Below are experts of layer 9 (counted from 0) of a mixture-of-experts language model. Rows are named router (the router's row for the expert) and show model dimensions 128-191. Each number is 50 + 15 x the weight over its row's rms, rounded and kept within 0 to 99.
After each expert's rows: "comes before" lists some tokens at least twice as common just after its tokens as in all text. This comes from a sample of Wikipedia text that the model never trained on. Tokens count by the router's weight.

# expert 1
router:47 71 56 54 54 74 30 54 45 44 47 55 72 51 60 68 59 58 66 22 60 74 53 62 31 49 55 46 32 61 51 72 68 70 30 55 61 16 31 51 75 51 32 54 37 24 99 47 41 48 61 45 48 48 34 52 67 37 62 41 40 61 46 77
comes before: "1", "2", "3", "4", "5", "6"

# expert 9
router:27 45 38 33 37 68 75 61 19 85 79 53 65 26 34 61 32 18 39 34 21 39 64 71 33 51 74 58 39 25 39 28 46 59 45 35 51 46 48 38 37 54 48 75 30 60 35 99 76 43 56 45 46 19 51 20 51 56 70 43 49 47 63 40
comes before: " of", ",", ".", " and", " in", " for"

# expert 5
router:63 52 49 50 67 48 37 46 58 25 47 58 56 36 52 30 42 59 49 24 76 61 32 48 59 33 44 66 45 76 41 76 84 49 47 65 40 58 59 64 51 47 47 67 58 40 43 82 45 66 60 57 53 62 40 32 34 60 55 48 47 62 48 53
comes before: "0", " |", "9", "–", "5", ")"

# expert 8
router:20 51 58 61 47 48 68 46 22 55 58 48 30 47 52 59 74 75 33 40 55 21 53 63 57 24 52 49 31 56 42 41 34 41 62 47 61 64 39 54 58 85 51 34 63 64 52 48 44 66 21 38 54 47 74 62 59 58 39 61 63 34 24 67
comes before: " the", " a", " his", " to", " that", " it"

# expert 6
router:40 43 33 67 26 66 61 31 31 44 55 49 44 61 30 59 52 46 52 78 37 26 35 41 58 32 73 56 50 53 50 03 30 31 55 44 44 66 43 32 55 45 35 35 55 31 84 25 39 51 34 42 49 48 43 88 57 39 37 57 42 45 57 54
comes before: " ", " —", " New", " York", " United", " St"

# expert 10
router:80 34 42 61 70 67 62 70 57 58 46 27 11 68 48 57 41 49 48 86 51 60 71 39 38 55 55 54 43 60 53 63 53 72 55 56 58 50 60 53 59 43 65 74 52 66 44 61 56 00 83 72 46 53 65 66 35 32 51 42 48 40 49 45
comes before: ":", "\n", "-", "=", "s", " The"

# expert 3
router:81 61 42 62 50 49 67 31 63 54 38 47 31 42 31 56 47 30 51 60 62 27 62 64 29 54 51 64 64 58 55 49 31 62 46 74 50 39 54 62 56 17 48 51 42 83 40 36 70 78 38 78 29 45 39 61 46 52 63 56 64 30 35 08
comes before: "\n", "|", "-", " |", "==", "==="

# expert 4
router:59 46 41 41 53 45 58 60 70 42 52 48 44 36 60 15 65 54 40 61 76 67 44 63 56 61 30 22 55 57 52 78 53 47 45 46 65 37 35 53 52 45 46 43 55 08 42 49 50 68 63 12 78 62 45 37 48 46 63 50 57 60 44 37
comes before: "0", "8", "9", "1", "5", "7"